From a checkpoint of a small mixture-of-experts model trained on Wikipedia.
Experts: 128 SwiGLU neurons an expert, 2 picks a token.
Below are experts of layer 6 (counted from 0) of a mixture-of-experts language model. Rows are named router (the router's row for the expert), gate (a neuron's input weights, with its number), up (a neuron's input weights, with its number) and show model dimensions 0-191. Each number is 200 + 20 x the weight over its row's rms, rounded and kept within 0 to 999.
After each expert's rows: "comes after" lists some tokens at least twice as common just before its tokens as in all text; "gets" lists some tokens that make up at least twice as much of what it gets as of all text. This comes from a sample of Wikipedia text that the model never trained on. Tokens count by the router's weight.

# expert 30
router,188,225,242,191,186,183,195,181,167,222,212,188,211,166,207,223,190,206,216,170,199,222,224,201,219,174,183,210,175,201,181,203,215,235,231,173,180,206,210,184,235,216,169,190,225,187,188,190,159,188,181,208,214,217,208,211,220,215,203,214,209,181,206,213,214,203,217,215,200,219,206,197,216,173,214,220,220,189,215,205,221,205,201,176,196,182,226,172,221,200,203,219,166,214,177,222,211,226,225,233,167,205,186,234,180,221,204,176,174,182,192,190,235,184,180,203,213,189,173,233,206,199,189,200,189,185,220,228,175,204,229,196,221,177,149,199,225,206,211,204,189,212,197,226,183,235,190,172,214,212,201,225,178,171,221,230,224,172,218,197,207,212,189,204,179,212,201,181,153,174,152,170,216,201,210,192,197,226,230,186,163,198,211,224,201,152,213,194,224,222,206,183
gate1,232,225,241,219,241,207,184,218,224,208,221,191,179,191,190,177,230,167,179,177,201,213,208,166,219,207,173,188,189,218,238,199,214,218,203,205,227,205,237,223,204,231,221,190,202,211,219,227,161,213,209,217,191,182,213,214,177,201,180,245,206,172,179,194,218,206,185,159,187,201,221,180,210,184,217,202,223,207,197,228,205,225,156,225,213,231,216,162,202,208,210,192,205,174,232,205,170,183,171,205,211,200,211,212,221,200,225,192,232,154,176,206,170,169,232,210,193,206,209,183,178,210,214,183,213,198,207,218,216,212,191,202,208,213,176,190,176,224,192,247,209,201,198,204,191,175,200,202,194,212,227,185,211,204,170,233,205,191,194,226,230,202,175,214,207,208,168,214,195,153,187,156,178,202,214,215,203,201,211,198,208,168,178,198,224,185,168,207,199,209,223,210
up1,257,196,187,226,226,192,207,245,224,212,230,211,178,223,192,192,174,205,221,213,180,222,185,205,217,233,213,205,211,207,214,215,212,199,185,187,186,215,185,182,236,231,222,200,211,162,182,234,226,162,188,198,210,191,182,227,175,214,218,206,235,250,232,180,173,221,187,235,187,193,166,189,182,194,219,196,190,191,170,185,191,215,213,194,225,202,182,209,199,178,194,242,213,217,170,183,211,206,222,160,229,197,224,225,195,168,195,179,178,231,191,220,172,230,178,193,243,248,180,216,185,163,207,192,192,209,225,190,200,205,180,207,182,211,231,205,194,176,191,191,195,204,217,205,218,208,200,193,201,206,203,193,203,194,171,191,166,186,189,207,241,185,205,169,210,198,189,191,181,225,197,191,187,231,197,218,197,186,200,180,202,205,191,207,175,177,219,242,215,212,194,210
comes after: " ", " 0", " 1", " 2", ")", " 3"
gets: " |", ";", " 0;", " 1;", " A;", " —;"

# expert 25
router,208,234,199,214,236,194,209,203,212,197,197,207,218,184,222,226,230,180,196,181,205,192,211,194,190,187,222,157,195,191,197,213,187,175,131,225,206,209,205,192,194,182,197,233,225,212,167,193,211,170,220,197,208,191,228,216,211,173,171,198,191,223,205,169,174,165,200,189,192,184,189,191,226,187,197,166,207,208,215,231,212,196,231,197,229,165,199,223,186,229,183,205,155,198,185,205,225,183,237,193,159,157,198,177,208,203,204,219,225,182,196,191,185,221,200,187,204,182,206,226,217,201,175,203,233,199,211,180,185,218,203,219,200,212,166,190,208,157,221,192,217,179,181,210,195,218,217,211,227,223,226,222,195,191,164,198,169,198,190,203,147,208,192,159,196,214,205,180,201,201,181,216,213,163,204,192,230,182,165,231,171,228,207,210,215,194,216,183,203,171,187,190
gate0,204,186,201,181,190,194,177,234,197,203,181,231,197,182,225,213,210,179,157,191,225,234,197,166,208,170,200,183,187,216,200,202,227,242,215,187,228,178,211,212,223,188,217,217,203,213,187,219,165,177,174,150,227,170,203,222,210,247,223,174,213,183,221,195,212,196,193,200,208,214,205,216,197,219,202,177,166,201,229,215,199,195,182,162,194,189,182,213,195,200,188,219,163,173,171,178,186,182,237,210,220,219,207,233,220,213,214,204,197,222,190,209,235,188,245,194,205,214,190,190,209,199,162,208,227,229,192,194,182,189,210,179,197,198,163,207,227,195,204,222,181,171,175,219,196,204,195,190,221,244,174,226,197,223,170,196,206,190,191,213,191,195,197,216,166,212,199,198,226,177,209,210,194,184,155,201,196,175,179,214,209,222,225,188,252,188,201,205,189,225,217,229
up0,226,199,206,228,198,189,220,180,174,227,202,208,206,199,190,167,153,219,190,192,198,179,223,182,213,188,196,179,181,188,219,235,209,176,169,215,181,198,224,244,200,207,195,188,197,202,180,200,184,211,217,200,185,206,168,212,200,197,176,211,188,189,209,186,181,206,171,196,181,203,211,204,210,184,252,204,200,206,210,215,188,169,216,227,224,201,206,199,203,216,229,229,152,227,231,185,178,193,178,224,199,208,184,200,193,226,200,231,197,203,214,184,180,181,212,199,171,203,202,194,233,198,199,189,222,185,223,168,220,140,234,202,173,188,183,171,183,175,158,200,187,219,180,201,192,194,217,223,183,166,221,198,204,217,217,171,179,227,204,210,146,204,180,212,198,187,156,238,225,161,168,211,217,182,189,190,199,200,216,179,220,190,196,219,171,223,232,195,220,198,170,187
comes after: " was", " a", " the", " he", " He", " and"
gets: " was", " is", " were", " first", " be", " one"

# expert 27
router,213,214,226,230,179,193,179,199,161,201,198,204,201,166,211,198,214,243,214,200,183,178,209,219,217,220,182,225,202,198,206,189,212,169,209,242,250,210,194,229,194,177,210,200,198,195,205,210,171,222,150,168,213,189,239,199,180,215,189,209,166,207,216,185,236,220,181,178,204,194,202,211,206,179,207,204,187,219,222,225,169,194,204,181,208,216,160,195,211,177,220,243,186,193,208,161,212,184,215,213,216,219,205,174,218,188,171,229,212,163,217,202,201,184,208,209,206,230,192,192,214,187,167,175,192,188,178,163,204,230,160,203,216,238,223,204,190,200,180,171,228,217,219,207,230,232,186,176,170,224,215,189,196,188,227,200,216,194,178,207,223,158,232,205,219,211,192,186,191,189,231,210,215,203,210,181,200,200,206,173,208,224,181,165,186,201,227,216,199,227,197,193
gate0,209,195,192,244,196,234,213,182,211,226,239,201,219,202,205,196,186,198,207,190,169,182,175,199,156,192,200,206,151,203,214,218,192,194,209,168,170,204,205,162,156,211,181,178,203,183,194,193,235,168,196,205,222,228,228,204,199,183,192,232,184,192,214,198,195,210,222,174,183,214,218,214,209,178,230,176,187,174,190,198,167,185,200,163,170,212,223,223,191,188,203,175,198,190,200,205,197,201,161,167,197,214,173,231,192,208,180,201,199,202,220,212,226,195,231,175,214,213,225,223,164,215,209,180,201,191,206,215,204,205,231,214,227,158,195,221,162,217,172,195,201,212,219,196,239,222,227,200,190,176,226,194,193,172,209,168,193,186,235,205,178,195,198,195,209,222,170,220,200,166,165,200,196,201,191,221,226,211,231,213,209,187,192,168,202,228,217,206,201,173,158,214
up0,191,241,187,201,212,161,187,219,182,204,207,185,200,167,191,179,208,203,185,200,176,227,216,204,173,238,186,205,208,218,198,224,194,191,205,164,202,199,209,210,192,202,206,230,193,186,194,162,194,190,192,195,177,213,213,168,211,204,200,176,212,179,170,159,212,212,167,227,224,220,213,221,189,206,204,218,207,189,222,203,199,225,206,189,198,207,225,190,264,214,236,181,198,167,198,209,215,174,203,186,170,215,190,251,190,206,189,224,184,183,222,183,225,167,207,178,207,205,202,204,182,226,220,193,161,221,204,212,232,192,214,166,206,175,192,233,171,170,215,201,198,204,184,171,225,193,184,178,184,195,208,182,241,162,182,168,195,175,225,196,217,212,178,178,191,197,177,229,236,183,175,207,202,205,157,209,209,189,204,235,182,190,196,211,196,230,209,232,201,164,219,207
comes after: "\n", " |", ".", "==", " =", ")"
gets: "\n", "\n ", "\n\n", "\n   ", " ​", "\n     "

# expert 5
router,196,198,242,226,240,192,179,247,238,207,197,222,207,232,207,190,219,204,191,184,206,174,212,207,209,241,198,198,237,195,196,223,166,204,220,182,190,215,215,218,161,207,188,196,180,230,219,179,189,194,214,187,196,202,186,210,171,201,208,194,193,219,210,181,204,201,212,223,216,209,201,197,209,175,224,215,203,176,223,206,172,212,159,233,216,176,186,189,220,248,156,209,195,189,188,164,213,200,216,209,211,154,203,161,227,212,185,175,227,215,188,216,199,189,177,201,221,168,239,223,215,200,212,161,220,219,198,239,190,223,158,196,207,200,211,181,195,210,215,209,187,221,213,186,206,202,190,202,244,167,231,189,194,173,188,202,198,194,202,177,230,220,186,195,191,184,200,183,176,172,208,200,197,194,179,172,200,188,191,227,171,195,175,186,207,188,172,216,223,246,193,182
gate0,216,234,211,185,163,182,209,185,155,213,213,215,188,207,174,204,209,215,190,181,180,239,215,203,193,202,190,189,202,173,231,184,208,200,181,186,211,189,188,232,187,191,202,182,141,213,205,183,224,172,224,192,206,198,193,202,154,229,200,230,136,177,208,188,220,170,220,207,183,189,227,195,225,182,189,188,162,178,212,174,200,170,224,199,197,208,188,227,176,179,194,221,198,226,211,186,163,234,207,149,200,174,231,232,192,226,202,156,203,208,223,191,187,184,183,183,196,180,226,192,200,201,242,219,183,199,226,173,201,186,230,200,173,202,176,207,206,211,212,219,163,214,205,178,214,203,194,230,230,216,200,187,207,192,198,208,224,165,230,181,198,181,174,199,221,190,185,205,207,187,189,180,212,217,188,191,211,226,207,189,199,159,217,195,204,195,188,203,189,210,225,188
up0,211,202,176,178,222,195,214,175,200,221,211,214,181,163,173,190,212,210,197,186,197,178,189,245,192,214,238,168,222,193,198,212,195,200,224,207,198,222,200,157,204,218,209,179,236,200,220,200,164,210,182,210,182,234,203,181,217,200,194,164,237,194,227,179,203,192,196,196,237,203,199,212,186,222,158,235,204,245,195,161,199,205,204,188,175,198,219,222,220,223,183,222,196,196,198,190,202,195,210,198,201,175,203,164,173,191,223,199,211,200,174,194,183,241,179,182,193,155,210,183,203,218,222,217,202,187,188,208,200,170,178,207,187,180,213,204,236,199,177,175,219,192,184,229,222,192,154,189,194,166,197,227,184,180,173,223,179,214,183,201,221,183,212,183,168,183,241,211,177,208,197,218,177,178,191,224,210,211,181,195,190,214,176,209,182,168,173,176,249,183,185,194
comes after: " |", "|", ".7", " United", ".3", ".4"
gets: " ", " 0", " 1", ")", " 2", " —"

# expert 4
router,214,198,212,217,235,199,204,203,203,174,208,163,175,227,249,186,196,196,191,226,190,199,192,181,207,220,225,162,201,204,180,223,217,183,190,201,188,204,160,220,242,199,197,227,187,185,191,225,224,214,212,216,172,256,191,219,184,198,220,203,225,196,200,178,202,190,168,190,167,232,169,223,196,187,218,208,222,178,195,220,173,204,195,255,194,229,219,206,180,180,235,213,220,202,220,171,194,179,219,227,198,230,202,229,197,205,190,199,246,193,213,193,187,178,188,218,201,231,192,196,213,172,180,151,226,216,194,224,220,205,195,193,191,171,176,181,192,188,217,244,196,214,173,195,201,177,200,206,201,191,215,200,207,191,156,171,207,199,211,211,211,196,200,182,197,227,192,210,207,162,188,198,177,226,187,208,200,177,203,176,201,185,226,180,216,185,223,237,175,184,216,233
gate0,223,235,164,197,187,214,235,209,186,168,200,188,163,230,173,202,186,162,191,186,224,222,185,208,183,196,201,200,157,248,175,177,199,206,208,162,197,220,221,216,209,212,194,193,183,213,235,209,179,243,178,215,220,229,192,209,191,223,216,215,220,206,186,141,202,203,197,192,178,179,197,191,196,219,181,174,199,201,222,182,202,209,183,235,180,199,201,193,185,175,194,197,182,213,226,211,239,174,220,193,177,200,206,174,169,194,194,215,214,225,215,202,215,185,214,219,198,222,178,195,190,180,230,174,216,201,210,203,210,165,201,176,161,201,192,202,205,190,167,250,173,228,193,194,196,184,193,210,219,209,207,223,201,196,242,223,234,206,211,203,186,207,227,216,201,204,176,241,160,213,170,223,210,183,192,226,217,227,163,179,201,195,207,219,185,203,218,189,181,205,205,203
up0,224,201,155,223,211,220,218,183,195,175,167,225,222,190,204,214,216,192,176,236,230,174,244,182,207,173,217,182,190,218,206,191,189,218,214,197,170,209,202,198,178,200,199,202,157,173,189,196,255,208,181,204,212,209,226,177,185,193,198,234,209,194,191,188,177,207,177,197,182,184,196,187,208,180,186,203,221,201,200,199,170,214,191,213,203,206,202,209,202,234,207,167,177,189,231,197,209,211,226,199,176,148,196,187,194,208,203,164,191,212,225,176,187,191,217,212,199,216,232,187,188,212,187,209,190,223,240,189,184,185,176,209,134,213,241,172,201,172,204,214,166,197,212,151,156,209,194,209,209,230,193,232,215,171,204,189,191,185,226,193,209,189,191,222,197,192,207,205,191,152,209,222,199,189,215,214,182,188,203,170,211,200,222,210,160,196,217,228,199,210,192,175
comes after: "\n", "-", " (age", "°", " Date", " (19"
gets: "-", "|", " •", ":", "==", "="

# expert 11
router,231,198,231,191,186,221,181,213,198,212,178,192,214,201,226,211,218,192,193,211,202,192,182,195,231,195,196,196,200,205,204,178,153,194,228,223,206,181,175,223,208,184,206,214,196,228,201,187,190,202,215,218,211,192,225,207,191,190,189,230,225,206,198,216,179,198,195,189,202,186,183,196,194,168,185,200,228,209,206,162,204,188,207,181,211,200,181,224,188,201,195,237,245,168,205,224,171,188,216,189,225,201,245,209,217,212,244,208,223,190,234,190,197,217,231,178,203,244,202,210,213,197,229,202,221,233,193,166,257,196,146,211,257,180,185,218,164,225,221,187,222,213,188,192,194,184,191,220,229,216,217,208,213,239,215,186,178,203,226,178,201,204,229,212,204,213,178,188,171,187,202,226,187,171,177,192,234,178,188,184,176,226,228,193,201,209,171,199,207,193,190,240
gate0,237,200,210,221,205,202,191,204,177,186,208,174,147,174,207,186,200,202,211,202,204,187,164,242,200,206,185,154,215,214,223,188,180,221,210,208,176,214,181,198,214,220,210,194,210,191,197,202,185,229,173,210,202,218,189,222,189,200,199,214,199,174,176,236,190,207,194,227,209,178,181,221,214,196,201,185,173,206,190,220,165,192,209,208,222,202,187,210,177,226,167,218,211,219,193,200,219,199,161,178,235,212,202,185,211,207,265,239,174,206,216,189,198,177,241,180,174,197,191,173,204,196,181,218,228,195,196,201,192,228,176,174,237,183,234,191,184,193,192,200,198,192,231,157,190,186,216,193,185,187,235,199,209,178,178,246,156,207,215,200,171,207,188,204,197,199,227,185,145,214,203,192,185,194,232,209,214,188,226,178,168,173,219,217,195,183,186,188,225,196,213,190
up0,176,206,197,210,181,189,182,197,201,219,206,235,168,190,144,234,187,219,200,181,222,192,207,197,143,167,201,179,202,174,202,207,187,201,200,184,192,200,198,198,226,206,233,191,204,202,194,190,225,146,212,196,205,208,192,204,214,177,194,224,202,209,195,191,204,219,190,197,240,196,219,203,179,200,206,213,219,157,183,172,160,212,178,189,202,187,235,230,191,202,230,223,197,213,148,213,223,195,200,164,212,221,211,211,200,168,226,198,233,210,228,184,180,189,206,207,165,235,185,176,194,205,202,167,209,177,186,191,187,193,202,195,231,209,227,196,211,200,189,205,162,210,209,139,215,209,199,215,205,198,193,237,187,207,229,179,193,175,219,189,212,222,199,172,188,173,186,184,150,207,197,182,190,170,213,174,188,214,224,207,206,177,194,165,213,229,189,212,202,164,202,202
comes after: " of", " in", " to", " for", " at", " as"
gets: " the", " The", "The", " an", "=", " his"

# expert 8
router,242,193,232,200,187,163,229,202,172,222,232,166,176,249,185,181,204,143,223,194,179,207,200,187,188,178,243,172,211,192,206,193,230,191,209,182,214,217,223,195,232,170,217,196,191,187,195,202,199,176,227,200,205,223,212,219,196,201,203,185,196,232,226,189,232,210,193,216,196,205,216,187,213,214,204,215,233,210,212,209,198,189,181,202,164,176,217,163,208,214,206,175,186,183,204,155,231,216,185,201,181,226,185,170,182,204,215,225,181,219,237,208,226,205,187,188,178,212,215,214,210,194,170,176,180,157,215,213,198,180,169,176,202,206,179,185,227,182,205,208,205,176,203,214,213,210,175,201,212,211,248,197,211,207,171,198,229,217,220,212,167,212,200,182,225,205,181,185,221,166,183,201,203,211,201,205,207,183,194,216,212,200,158,223,223,147,194,224,197,198,190,184
gate0,177,202,191,192,194,187,219,194,181,204,200,190,214,213,191,212,224,188,172,243,198,179,203,221,199,170,205,184,204,185,243,232,213,223,226,201,217,236,224,226,198,188,192,200,238,169,185,211,226,203,198,205,173,212,198,156,202,168,153,203,184,192,220,193,193,170,167,214,229,198,208,229,187,183,201,208,175,184,173,199,200,193,195,232,199,206,200,213,201,190,164,173,220,211,210,177,208,242,197,152,217,200,187,223,201,202,223,235,186,187,175,205,213,210,197,224,175,188,226,197,229,223,193,181,174,203,211,215,217,195,176,203,214,196,196,188,218,189,206,209,195,199,224,211,169,213,188,225,182,171,215,208,202,197,221,226,214,226,224,179,245,190,209,226,257,220,230,172,181,176,211,149,184,195,202,219,196,218,210,185,188,180,169,203,222,176,184,231,192,227,173,192
up0,234,208,188,206,212,212,221,220,211,201,200,194,189,211,241,174,206,196,218,222,188,217,199,154,229,176,222,208,207,201,166,192,236,153,205,210,195,214,207,202,187,203,207,187,184,205,170,217,227,209,215,200,197,207,170,163,238,200,184,215,196,177,178,199,209,230,193,185,211,162,204,173,203,219,200,192,233,165,209,189,217,183,191,191,196,191,178,184,177,209,214,185,218,211,224,214,183,244,222,208,224,198,176,189,196,203,245,199,191,176,204,198,186,261,231,259,218,229,185,199,210,211,187,154,194,214,200,190,205,205,184,240,217,219,188,206,223,235,227,193,168,217,194,203,184,205,188,201,220,221,194,193,206,191,237,187,164,197,203,196,196,226,215,153,203,206,220,199,155,201,174,217,186,197,221,212,171,210,185,194,205,217,213,196,196,155,202,202,200,206,186,231
comes after: " |", " /", " a", "′", " ft", " ("
gets: " c", " d", " t", " p", " m", " f"

# expert 39
router,194,202,180,217,197,197,206,217,181,199,200,203,217,183,217,207,193,212,183,211,168,209,185,232,179,216,208,205,163,174,236,185,185,190,174,189,177,214,185,182,184,200,213,206,201,179,224,216,178,181,200,230,190,207,188,181,212,168,194,223,183,214,202,261,215,249,180,196,168,166,210,211,195,220,170,186,224,207,207,187,197,156,225,206,185,215,173,162,234,176,210,212,216,225,200,187,204,185,228,204,220,203,182,193,190,211,200,197,217,234,206,173,180,183,201,194,162,186,210,209,216,198,236,194,204,232,209,208,191,208,198,216,150,183,228,236,189,219,212,200,234,209,212,212,199,178,200,188,206,218,211,241,207,211,183,172,200,209,169,256,168,201,185,220,195,213,211,224,175,185,164,227,201,208,215,172,159,163,208,200,186,201,183,190,182,198,186,169,203,171,204,170
gate1,173,197,177,232,203,178,230,206,213,209,222,168,215,245,211,183,250,232,202,166,204,208,208,243,158,225,207,188,207,213,237,226,222,200,203,170,185,209,180,175,182,213,215,182,187,206,198,182,204,190,206,189,180,198,232,236,183,218,183,221,180,206,194,249,192,231,228,181,198,206,200,200,212,204,196,183,183,213,176,227,206,178,219,203,238,210,191,218,180,189,177,230,208,246,246,203,182,216,171,170,204,217,196,205,232,194,193,170,197,203,205,180,196,172,202,227,201,218,221,231,199,198,206,200,206,206,225,208,169,186,175,216,175,216,209,235,195,203,217,208,188,207,197,207,215,224,194,190,189,221,194,216,197,190,192,195,152,202,194,220,226,194,182,170,229,218,231,200,193,186,189,194,170,186,240,199,190,202,203,192,204,172,173,172,196,200,171,185,226,215,238,189
up1,206,195,159,241,181,188,219,217,186,191,224,155,222,221,202,199,219,153,225,185,197,210,192,203,162,180,175,208,213,227,200,211,213,190,206,186,205,225,207,212,210,185,184,201,200,204,201,168,126,243,202,192,212,192,237,223,188,152,161,204,206,220,199,176,230,212,188,212,223,208,179,193,194,192,204,243,202,235,186,207,215,199,181,230,228,166,179,235,225,199,207,215,209,219,199,219,199,199,184,203,207,205,191,155,218,210,181,201,220,228,207,161,197,202,206,185,166,204,217,216,199,179,196,204,173,184,208,217,178,240,192,203,199,191,206,216,187,215,224,204,214,236,195,198,196,219,149,201,198,210,209,204,181,210,190,185,184,182,160,185,239,201,202,194,210,207,202,202,221,218,190,212,197,175,188,193,223,211,199,207,225,165,205,201,223,182,177,190,186,174,232,217
comes after: " the", " The", "'s", " a", " \"The", "y"
gets: " B", " H", " M", " G", " C", " P"

# expert 0
router,223,227,195,208,161,188,162,224,198,188,203,189,196,194,222,172,196,183,238,217,203,185,204,187,225,221,217,151,181,188,244,185,177,183,209,225,225,209,194,221,247,199,215,209,200,208,187,229,212,192,236,211,211,172,207,185,207,194,185,233,217,158,198,222,174,196,239,183,216,172,197,202,169,188,177,211,196,207,242,196,214,200,204,205,182,196,191,233,182,192,161,220,193,181,176,229,201,179,197,176,196,224,212,210,212,219,195,212,227,202,209,195,237,217,216,202,195,264,227,224,195,193,238,195,191,210,204,182,214,195,168,200,210,180,182,191,187,214,236,201,237,208,215,209,196,208,220,197,201,204,199,210,217,227,228,194,198,194,186,163,220,169,198,212,185,193,177,179,205,158,242,202,224,186,181,204,196,197,216,170,176,221,193,204,217,225,172,233,205,203,175,196
gate0,230,210,204,183,192,198,176,181,227,195,177,205,191,164,172,208,239,210,189,163,205,194,200,191,167,206,180,174,151,170,218,160,176,204,198,215,190,194,182,196,179,243,192,258,188,187,208,222,197,202,202,189,220,188,214,184,210,180,177,192,204,213,190,177,212,183,231,169,184,205,199,232,187,188,203,179,225,211,197,214,220,147,170,196,188,175,178,207,172,223,194,174,217,214,214,199,223,211,194,195,197,181,209,195,177,218,204,206,209,212,170,174,213,249,218,193,206,205,206,234,171,161,194,200,213,222,175,210,208,160,180,209,193,177,213,198,169,202,181,203,186,201,232,205,213,185,201,232,215,210,170,241,175,196,188,225,202,209,222,201,189,214,199,162,213,174,179,194,199,193,203,246,171,204,217,206,219,210,217,224,177,199,204,197,233,189,214,215,198,169,194,237
up0,180,194,192,192,204,210,210,193,178,183,172,200,190,208,202,207,186,197,213,210,187,173,160,194,239,223,201,209,212,252,184,231,233,217,214,204,190,190,198,211,210,242,220,170,162,198,198,200,204,222,208,228,205,200,202,197,226,201,236,198,230,183,219,217,187,199,186,198,167,178,173,195,204,202,183,240,190,187,186,186,196,222,163,214,172,211,216,199,220,180,217,238,198,205,231,237,182,203,190,183,233,210,190,242,241,230,192,189,212,195,224,229,161,200,167,200,217,211,234,185,187,222,171,207,209,173,197,152,204,211,203,205,195,188,187,242,212,219,185,237,220,177,201,201,207,183,191,199,204,191,175,189,218,198,190,202,172,201,196,170,181,170,189,244,175,200,229,196,204,214,186,174,215,177,211,192,170,188,199,197,172,209,150,198,198,208,183,197,180,229,229,179
comes after: " of", " in", " to", " at", " on", " for"
gets: " the", " The", "'s", " his", " a", "The"

# expert 26
router,151,197,245,191,192,187,173,224,194,225,173,179,201,197,201,187,180,201,215,188,183,188,203,175,201,224,161,184,192,168,200,185,211,215,200,162,205,175,202,216,216,235,204,215,227,181,183,232,195,197,180,187,208,198,214,206,187,214,208,222,193,176,165,195,153,183,230,194,217,221,229,179,219,174,234,213,221,164,206,187,240,157,205,191,211,174,192,196,210,212,227,209,193,192,172,235,201,212,193,219,171,206,192,224,205,206,204,212,211,204,172,174,222,210,176,198,218,206,188,223,233,199,213,208,173,218,190,236,178,234,241,206,204,199,187,184,210,230,196,233,184,191,227,217,209,211,188,191,229,183,187,233,174,189,220,196,205,183,201,181,219,241,178,151,193,157,202,194,189,165,167,199,208,211,220,207,190,194,235,181,175,213,211,218,206,184,211,185,209,202,198,198
gate0,191,191,223,203,179,206,182,203,187,199,194,191,204,234,207,197,169,199,226,232,264,208,216,200,176,179,194,212,142,179,191,186,214,225,170,180,190,234,186,193,204,151,211,190,236,197,199,209,198,168,180,218,195,184,193,185,202,222,203,229,194,191,201,215,216,228,188,200,200,217,198,198,189,248,223,209,192,197,166,209,182,210,184,203,163,159,195,202,174,224,208,196,210,233,195,185,215,204,191,209,180,182,224,198,170,225,216,180,214,232,200,234,215,186,176,183,182,190,222,202,158,205,212,178,168,222,212,212,216,191,207,183,246,217,189,202,214,215,202,155,173,220,193,206,223,189,195,197,176,215,213,226,183,194,219,192,189,196,228,210,191,222,184,223,213,205,182,190,186,193,190,186,201,238,186,235,174,185,211,201,196,207,173,151,210,174,217,200,186,181,248,213
up0,212,186,184,185,243,219,212,202,238,210,227,218,183,215,205,220,228,158,177,171,204,213,179,198,198,206,184,208,225,176,184,198,207,166,254,190,196,214,193,228,213,242,202,208,179,181,230,213,162,177,169,187,179,210,196,204,182,176,207,219,186,170,172,211,183,180,186,227,174,190,191,200,234,210,227,205,201,225,209,183,194,201,166,196,217,213,218,198,219,178,200,209,181,234,219,227,211,205,209,175,209,199,206,178,212,196,206,241,242,221,178,223,190,208,206,194,192,191,221,215,218,193,190,182,222,200,167,197,184,173,235,217,167,197,196,201,217,163,207,201,218,166,194,209,185,221,208,223,193,227,212,165,211,245,174,173,182,217,200,195,156,173,189,175,179,195,201,209,224,197,212,194,217,210,187,184,226,203,204,225,188,202,202,241,178,194,252,199,214,214,195,195
comes after: " ", "\n", " 0", " 1", ")", " 2"
gets: " |", "|", "-", ";", " -", " –"

# expert 32
router,215,176,219,197,233,221,204,210,176,205,211,226,203,172,195,198,193,248,209,211,187,186,172,204,226,224,243,234,195,174,197,220,166,217,210,175,207,200,198,229,204,220,181,217,182,198,227,186,193,179,196,219,186,229,181,248,199,190,213,176,229,190,192,217,234,212,219,206,192,209,179,201,182,188,223,197,219,200,205,219,171,220,170,191,197,200,228,190,217,215,235,214,209,198,200,206,177,187,218,208,176,236,230,181,184,217,219,208,194,204,185,193,195,232,222,224,171,229,206,211,204,180,206,192,223,177,202,207,224,158,233,197,204,194,191,200,163,193,235,189,175,195,157,180,173,228,200,161,195,181,224,190,198,167,215,167,209,207,190,196,210,187,198,218,186,230,215,215,168,188,206,225,159,195,168,208,212,145,224,187,209,183,227,191,207,198,242,208,201,198,214,180
gate0,180,230,155,200,192,200,223,231,171,208,197,189,223,166,167,212,203,199,195,199,242,200,204,218,222,198,195,214,183,243,212,194,197,239,203,195,204,188,155,128,160,193,213,198,173,219,200,208,214,197,194,197,187,224,189,199,191,209,210,183,205,202,216,222,189,168,228,216,167,170,181,200,204,178,195,187,184,181,218,195,179,191,250,183,197,222,189,220,214,237,161,248,198,188,181,193,209,203,219,183,213,177,195,207,200,219,202,148,214,197,207,172,188,195,218,195,185,211,222,193,196,179,165,183,191,198,206,189,233,208,196,202,177,212,160,190,191,189,198,228,204,232,209,192,221,216,196,166,210,192,196,197,175,184,202,198,205,251,215,173,220,194,189,206,244,199,236,179,169,215,192,197,197,210,185,207,172,217,211,208,190,223,222,190,199,204,170,203,171,212,178,198
up0,207,196,234,213,183,205,180,175,227,199,215,230,189,183,223,174,215,175,185,202,163,193,175,211,183,202,200,165,193,184,197,210,203,195,210,201,202,222,217,210,219,195,206,222,207,190,209,232,180,249,203,228,221,189,193,220,210,189,184,209,172,196,199,175,173,176,204,217,212,226,203,225,198,209,203,235,210,193,200,202,230,226,189,207,223,166,231,195,247,157,198,178,228,203,189,240,205,223,205,208,224,205,184,198,221,184,197,239,180,235,191,204,247,185,188,178,227,177,217,194,197,204,238,214,188,198,242,218,186,180,224,178,215,191,237,213,235,225,188,224,215,197,189,207,191,186,234,211,211,218,194,262,239,230,212,219,206,193,169,187,192,220,173,206,189,205,199,219,204,230,182,210,205,184,217,202,207,208,180,204,169,190,160,161,198,200,204,191,194,217,200,216
comes after: "\n", "-", "==See", " ", " =", "Personal"
gets: ":", "==", "-", "===", " ==", ";"